Experts of a small language model.
Size: 9 layers, width 128, vocabulary 2048, 29.5M parameters.
Experts: 256 experts in each of 9 layers, 32 GeGLU neurons an expert, 8 picks a token, a sigmoid router.
Below are experts of layer 5 (counted from 0) of a mixture-of-experts language model. Rows are named router (the router's row for the expert), gate (a neuron's input weights, with its number), up (a neuron's input weights, with its number) and show model dimensions 0-127. Each number is 128 + 32 x the weight over its row's rms, rounded and kept within 0 to 255. Numbers have three digits each.
Before each expert's rows: "gets" lists some tokens that make up at least twice as much of what it gets as of all text. This comes from a sample of Wikipedia text that the model never trained on. Tokens count by the router's weight.

# expert 6
gets: "ic", "it", "z", "ant", "id", "tic"
router:106127114149149171119141160117132182119155161101125103178120109158117134116162161062132110156140132143118138153164144149211194148084161145076133163095154141123186140159073138131146106143095118150115153079067139192126081122117122162143141117118158127114140090067131152170117091129180094102128137142160115175060137083158097097079052100156122139111126190134126106091169117107162047063107
gate3:110134112116102116215109104164061184169139193169135120145151169086153066136173180169109133115146076078087163116136132139102115174119121123126088121175094106187154148157112141140156126111115193117086097137115092109155094136173132163124147158089123099104117121089121165141069131072144162189142194080110144116099129098113118087121104117065128071092073150104114084121116163115137166143145
up3:111178089161141087155138095105151167123114170080150110110126164151175134148115104113092147122139143123117151147129213135174133182093159109161126089158135025153157104169119143046117096152101113137133171094114089132107097111138082150157123096143117135126161166077135127116080085135093074156103175084119133092147161140113231116128107098129106059083083166134090099132089143142170130109125
gate4:102138079086140140094136086116132136081170132133146098151150091107141204082156147096082216094132162136103111128131113184126088091141108204110155128159149130101103133111111113125181082102112116137156194129082173147097102125089109085065083112148118126134175177105135098116178167109070159096136178116098057069107096102164143127142130079146159134122125150081181131103143145109151134083156
up4:122156154104140146152180138166098125121091124116135124152119108138148103131122120138086088052153102112188154070148136077183133125164148112157108116098040102124121101070164150129118135090191128108113069129169059125140135111183141131170176133154113117214078147144136111095131107166139170083120157086121189112163136102109134128132100123160179085184138115178170176175115109136082100090145
gate5:071150136176081110128107196159066143085137094136137165210143128161173170123112152075108162139135104150135155155133136148156180151158159094131136134142122157136112129075103190125125153126118169105134066114098142125140129106085044131163150053146158102086107152136166172142105110144107117128141181147197133114105137151178095151114132094123177169144134181085159077092125111148093152199142
up5:146156087137144153154172129082179146185158133084163105167138129135078104139111105156164111184134154127109152100138121126124156158115110088147118118178165131148162170207084144135199143156074132130127182123106083131178131080112060110064134121141058093147158088182164154094153088137144058136142129142100087135117098131151195152141127119131062152075150103118124166164163090167098133134141
gate6:118131150134118068143167157110171161100125129157120155104127086109145072112123148108130125086165168124171157117152141149133173201106139152113154117136110148109137142126067122106109132136098117140091148132111127146156154133130104176150102091074146126110074199119183102167058068180119144162133115173166126165093130159114171202191094103205083160081043136111129099110129128175143179093138
up6:115145132146105192134098131159121134177173117221144186171159111245163172145142130161140184100075124095114076153133084166105132112144168159098139127126152128176096138060095161115145190148171152077076084121156136142146130116131154087149177095187111090151144156174143173132121110093151121126135128121135170160105132176102120112115112129076091125104142115121110123183092122128132137143170
gate7:156104098103126139109112131158125146115141103138137125170140075073103092151128107135120146153139118089131142110187144083137154197110104186140206168118113126066131152113112112133198133126156130149143074101151165056119165153149120090147128123086138173158099137143136102150122175102140069160093118133174128096144090077110075107167096085176131094213152178131203104073148138105128097108065
up7:120161073149074086067121100159133130127086081145112170079165082101151123073103147106153129138117151125130180031095093142119152129148147140142127123072108137133122115100114134133069096140094146097127104145131127164114065104122126156144123102093085106114092136111149137074122178145209125187127089119103096063135131186148174204183129162104125173159111101157126167138137106141089085130187
gate8:153115095134190163165130174119069113120121169088156125132088122122124156159102072090093124136168149117167154105138149143070151071108098148083096108166157164191164123094047144152144117199128080136125176166141135111141100187071105145119096099049138113144170064125150093102095085135127098132122139095105131108141146153137165162093148157128126150127104122166166101123159086210099120100164
up8:133120172148108127130143156121159115085092124068154134188107092151141136067175103126131115140123157085172142206163167155132109095151172138123139155124160093147171080112103123147089122115123106127116124113081107171147132111138222122095170106172152132098097140105159112151118075183145174139039142092096119172097114160091128099111044144112123105142088140075082101159147194131165089093149
gate9:072083119138098111158126165191173203141158116128091139103114100148130148118138107079108146109101150132172115121153098140125161128126138130078132161098169094113161137163070118111126123031095153105140172120122107200130166117112152160160136144133176156147185089121084134112171149169130197112194187171116129129084081138153110125123112142207156199127164113114158162134166107167150166128096
up9:104102103109115074161144044085126122169150113128132159176081135141066136087086093164082137070163168080104143090177142132120113101132149166087112123189135090123125101133179117135180146113115107114149103141139132179117074174119120137133101025128122143090108122176148146162101145062048120104105104147132106142116199152118143176121134150123121094148098147095079079119112138137130149185158
gate10:166148134163108133156165097148157167153105110132122058085134183222132142155139144105107080118143131126072173192205148157177143170159131152114105136073132089176121151125095129200122075121134098165157169072053168106141133104118156121209131093088145119127125098070120143100165103126128084109093143093113127125190133103141137165119141102141100159112129157174121127091157147138131092135160
up10:145135085193110130128104139150155088083097137141141139107147149110120135126127203165184130146183122173169167143048103137058169144097123174079126132161139082149096114197140161097134160200121150135129092196150101088111109066158146124150121138110136179161145125114106157118078094110077161126094126145132145116145128179139122132156154191136091137063132139106163091136147110145180163142202

# expert 160
gets: "it", "an", "ist", "iv", "in", "ish"
router:110096107146160199102165154100134146139136179159111137136150068092105094091083202078118088145135169125085098119134091082144166118116190152135138164152143113147229166132051174124120103133101114081136136100151158138147109087125097085165110133154167144103184144107167041167087110090151137150107122130183104087113109114160103128087120131163151143144148184107141111132187141148154130140104
gate0:088087140093161147102180137067131202156107129128058106118147095139114151121117103160100150146100101124127138114121104110116124072160179156143123152124161155107178135054133156136121075168113118138093133128156133120135055104075051163180146131112149073087114155144175119100154111120048168134103110155118122133076099144124104071089194082107128136161135175156106125095127138142167082063096
up0:122098137129114140150106064139150197171156078123081137148111159109137134138138161155132108103152081158133129149105087138155210099108156077112146071082130116142084122177104116157107131115160136108094106107104163146161137163101154136078108073120162107121153096159104171073057093137182188170101141150149082074129112163126104126109053140119097170082135091156074085171132149136157129119201
gate1:056164186164086133138162127143073120136151179090124138115140110124152146086071149062155126177118126121152095124099105101128112137156187165105174161177197072120170096116126128170132201094145124116142144111154127138147123105107120140090188137125167102078162180138122095082186131143133144148140118070129158118100136114183082139143080153151162158147125169106134130125185182140201138152077
up1:173126101148112168121184149067107197142170152109118138078181089120076125057127166104134081189170156112110107124090171049162112154075094101166094083172134150137173115117092124104139162109082153133141119122090091125131097156099136130077114148087092115122111140122144139178120146111157171107097109104172130150108120135087141129169086183163161161084106156080141087168119125114186087105094
gate2:136122163211108124117159117087096126181151138170135123153148100086117119190188101134167120141149139146151099175160057098144159115143140124169121157093122091087171159094126161084122117131160128148111096160115144174215113126091100142205117102085161118179171129085175095110108104138159198121088139175102108135116113139157088130170156159151106124174134161106080165113102146120168053139146
up2:102174151121159172096149114157186088082145130177147145136185122155070083129143132123105141126132155115113127168141089100115131173132130131166122130177145144205163169216104172084128137075151160166117179062081090188169154138122150145116110116063088075155119162123107141153127151091088145122120153120074118106152099098107110115118109121037161144130134108102132116194144168115150163119168
gate3:206147149140106124092066139128185132136119124090135122133146138119095063071085212077163095142148167079162134171146076117202143127142084112123070090161114130104151143103121104163102059123132132129193112144102109073139132089184187133109079107144172097165104100122124133119133104125168080131141146096113075123125152137137081112117111066139153154128162093101137102116099112082092101093090
up3:146110155120169135135123101065114119110112140170131154193159066088108127145141151118173141075177093187137094095043084129133083163153149149105149098154066229109082096128096130107139171106106133143140144178124121132129130114094119139096125188102094079111144108135139139127115149133163107121125206116141107192148055134129123145093125144134181175128141082075151173117082140117074124147149
gate4:109075197060142121136089127086147198099159100102128168133045148139124086110113139144138131154133124078161118166130120120111101145089147196133143094158110156151094161081151143161121097137128117082118131146039126144130138157188143131088125172114139111064183076105134151159105106122123161113117177149148097147133109142196106136152093136169219134090189117135155093089179136141100103120133
up4:185164129113140086100176163094193134189167130049110116050123129088118102103111135120094153135119148138147135126134138125147123061104113151141099137114114153086167094113165111092099094126092143128146159143111150143068197082106165156190152169129099189152097074149105149120166118151069104046180182152112168091154065129123133145087150121123114119109128189174102150135138108111124113125146
gate5:111096120093143157057155103104116120118088135126146170145201085166190108080109137068119135129115123185096109142174105085173120096127143183123162113117114165117064172075089102145165130152145188143118107074162130081128136078164154144130109154191157090143138102178190101173141126079188105111157153133164131135153108119115103118155081108191146132170118113092127119150202112094140105141144
up5:153088123189104116122148114135148093143115142127117073093122156176159105113077127085121124059138120168167074171160139134118084086171132116126133106115175198111118105168119120176141181128139097095065125133135166124117141138162090103191095204108100112137143152077136108059147138107131165225144080120124146136065141106137137155089169141176123149117127156073112156135130094118099190170095
gate6:135104166123111115113118113080074109104114113136126132112112117126125130156105129086123103126152154111110112121172080085157109161155135121113110177180092109092120137159152154064160053101156124111077050174151109131114139088163143210190109133082115131147140143105123110157166107090178052117148126185157110163114125090196094128160100138153203127150115132134044136121136084148188124145068
up6:095151121173166102154115139150113138117149118136069114154157135108172180153101193143137116096134188081137163071125073146109153103145141159152075135114093032072144138153179107169093093168136090166157158114062125118133143061138142157098139082141128137171107112147122069141191169085130140079163114198107124143091095104083120134107050114139083121157120103135119161137120132117123149092106
gate7:161105100135151138144072129151078168125090128181093108100126126096125143151132140115076121125162092169149127102141093086122139134212181082105088113095201142143152101129159189090087141167139150077160134092109096156123146117109067134145188148126183149104176110129100094156110126093140141129165130076091189128159154164149137125124142190114126124059135148118105165128069131137225123127074
up7:085098139109116112105090161073101139121141133175170128079098110095112153113151175105183103109101127032129140134200128075120151141142139124127101154133135179174132103098131107124091094126145184158192119104106148138149243157101141130173127169143164112108084121154099068080130122126119120108101134139202126141136175195135145168137142115101103145119119156216089120119121132137104166095100

# expert 228
gets: " |", ";", ".", "|", ").", " was"
router:214109143114140133120172131172135158162146169093112125131162098150136099084123199094118123097146188116088118146174118138142166117119140122078144175109154158171164124114059165158112142174060177122095126096111107138117133131127171089106135100149187168095098161099213064117104136091152137097064151137172113128155116138185140084140073166159128157103139168136140074113180149118140166111117
gate0:191115199148183150072062109178147160151106123116122126117150126187150105158120169099195083120159102141160107122104169102185143135133107134166149125123118132125137093096131130174108180118115121151152121098178103060153125145112138135108129118121067098110201128145136145113140123122077171142137100097178122036138104124155111054145130136096124152140169139093119091173097110098112085078208
up0:104094127158139144144127098134107093118118122121167130146135131086147102088147171141171121144103140123133137121146134189103072072149110137160169138066112097101121100113158141123165142113127091067170127127139164163144100115142176140191129097161069110115086029156120080118100168132158060152150178118086104146091143130112090183119100085128208140172145116122133147092167198135135054189100
gate1:143164099143068092039150123128125107186109104097132151145129146140181117126171199120113138162136162088114160134148106125115161120101139108156164219117170141153119156092157084105127142118084131119163172131106139111145074131136150079116111185158128095098123096119143166112121172108221114146049113124186108094128087172080156115149064070106159159074095161097115122119114136158108116142139
up1:154111122124130194151088140125119154166132125130125144132115147109069102099103165076152119182078111084186128149146151157145071166131137145127103087111136110131100180101141179174155170114185191046109114122116146126119070126143140102138149158080114119200127122106147165088148116145126109095186168157154159143077144104113121142127147153145171159076148147156056133079163080188092106194102
gate2:172093162153086142077113171157121152119165187090056146094111063020137087138108156118076122108160138111077098140159158113124099209096176183138142136173142084135132128131198128154134079125113149105161129123134200104059147072131131105095149085114172137171106104147098073130098102111120123110160107123150137108129151059127110100110163124133125163154109164140130118113132118139156138132092
up2:128191127118135167104144137156151129165188101135182145132118081120154153121113164175136116150134136139099106189177160160078116154110138128107184131144135063116150066067158139161171090136119132096150186131095181074095119077116144116158151091090144180115076157123114129078136071106136137078148132147107116189115144111101074167158131113131072107113118161058108099118086165172104150194095
gate3:127145156144167165103114122161173134103071146158068142118112106204153119169133139125140160108052150125133155149127195165108172157113132121130119082149159104189122164141164149167120134145108124106128141077102128180126136188094187118078127117098127182095050174144105165157116143106148069116152163119181165106152115115120094057115090160149140100118136157198154091155128068164163100098136
up3:102055117156140118120114113104104150174104191130089158134114079133165113155137121144143156176186114059093090123154183127129155116161159146156058111153177053112110158124116147134169083152185102143131090067137139096086141170148173152126132106144146130206165102115155153103129136097173133155092113076113115202111092144128146097111111097117134165091154103153193094069142159175110117137121
gate4:136151127145149137167133139147164207129119109074100120152143148073155138066119117127103132155143116159152122081128103122168124121162167119082146116123077099129139128088130105102164092165116141148065083133157118207185147104053107114123142096130106138082077123141162124136188074052126148089195124124158140076140111119113067170083050119088127109079138152108105082158104104106143173124095
up4:135122104145163080120133091101125148113128171030141126142107095156151168106135117103073116179130103094134144048144070106125161095123137123119194141157105132103196130111108121169151107148122162130088101100110091098193133162095152077173168167145099135098108094071122161135118142121104151036134157193081117168173115061103091106138107146159118150090130183106153098116132167112122112105160
gate5:103103109155084109101109123154179105129064205098138112157162091151122136123161172108152152087157096179128159137121144159124080068152165092073101123148136117058126106077112130133127098157088149128137131105132156162115201082155102085121143079161151164097124135109115079118165137129122135129177148161197129191129140150138138098170195116061138203097152135134126136066181155118174127132158
up5:107104121160149176141101130139157154112130137133163148110136138116154084146166111135105126124164114134099096171129106170115147102164058079089155082123129133144066154067057132132186166161107133119117027176211108146161152136141187129136118152126136122105172161102138096168057139074127122215122119113107111139115142144173128101135142120109139161052161127103173097098121128145087128133201
gate6:180086127118081133109113160126117180138116200200132081100119171150114117152147123085141136121148116140121111184140185137150111092120140131050108127146157151114168139117063175124153184162161146090095123087154173139148172109104100075141116160103103159148066137081135060145118142137146132152098107186152172090087068157100164121105124134104146173122065158128086119120193184117153110166125
up6:131131127157169144074152130156126148114141156092083160087120165097155152142136183183112120133097124127150138136157159133102112128179155154076185054145176141147090146092147161149198128096143122080131102130152102149218148074153196152135170144154175110163167108123086107109166133101173131099138097133077100180090064098165087117090115132113130179113122103104138065141068117154139132152088
gate7:180173154152114135088126140140152158171132090105098147189166092189149096137139117142163129099105148071126107163170174166124153127077183165133143153138220130145121091106102067158124036178091157164100133128092092139123117118097187098134127175143087096204090132159134124131185065116176140117114127162131138153095091155121140091162150143127155139201142133151124113135098104131131150092143
up7:087112150159103162155083144113091096061138152176150129089074136102085150144069126103184174188162132195152119148084099152154091139152122105159110076133049112097158160125120203126118149120175111151171139123161154153062104153132098152122134147125142154085176076133162150119056132160095113117126141066154146096103150138139109118110100094150161117065145067123109146178119088167118115114139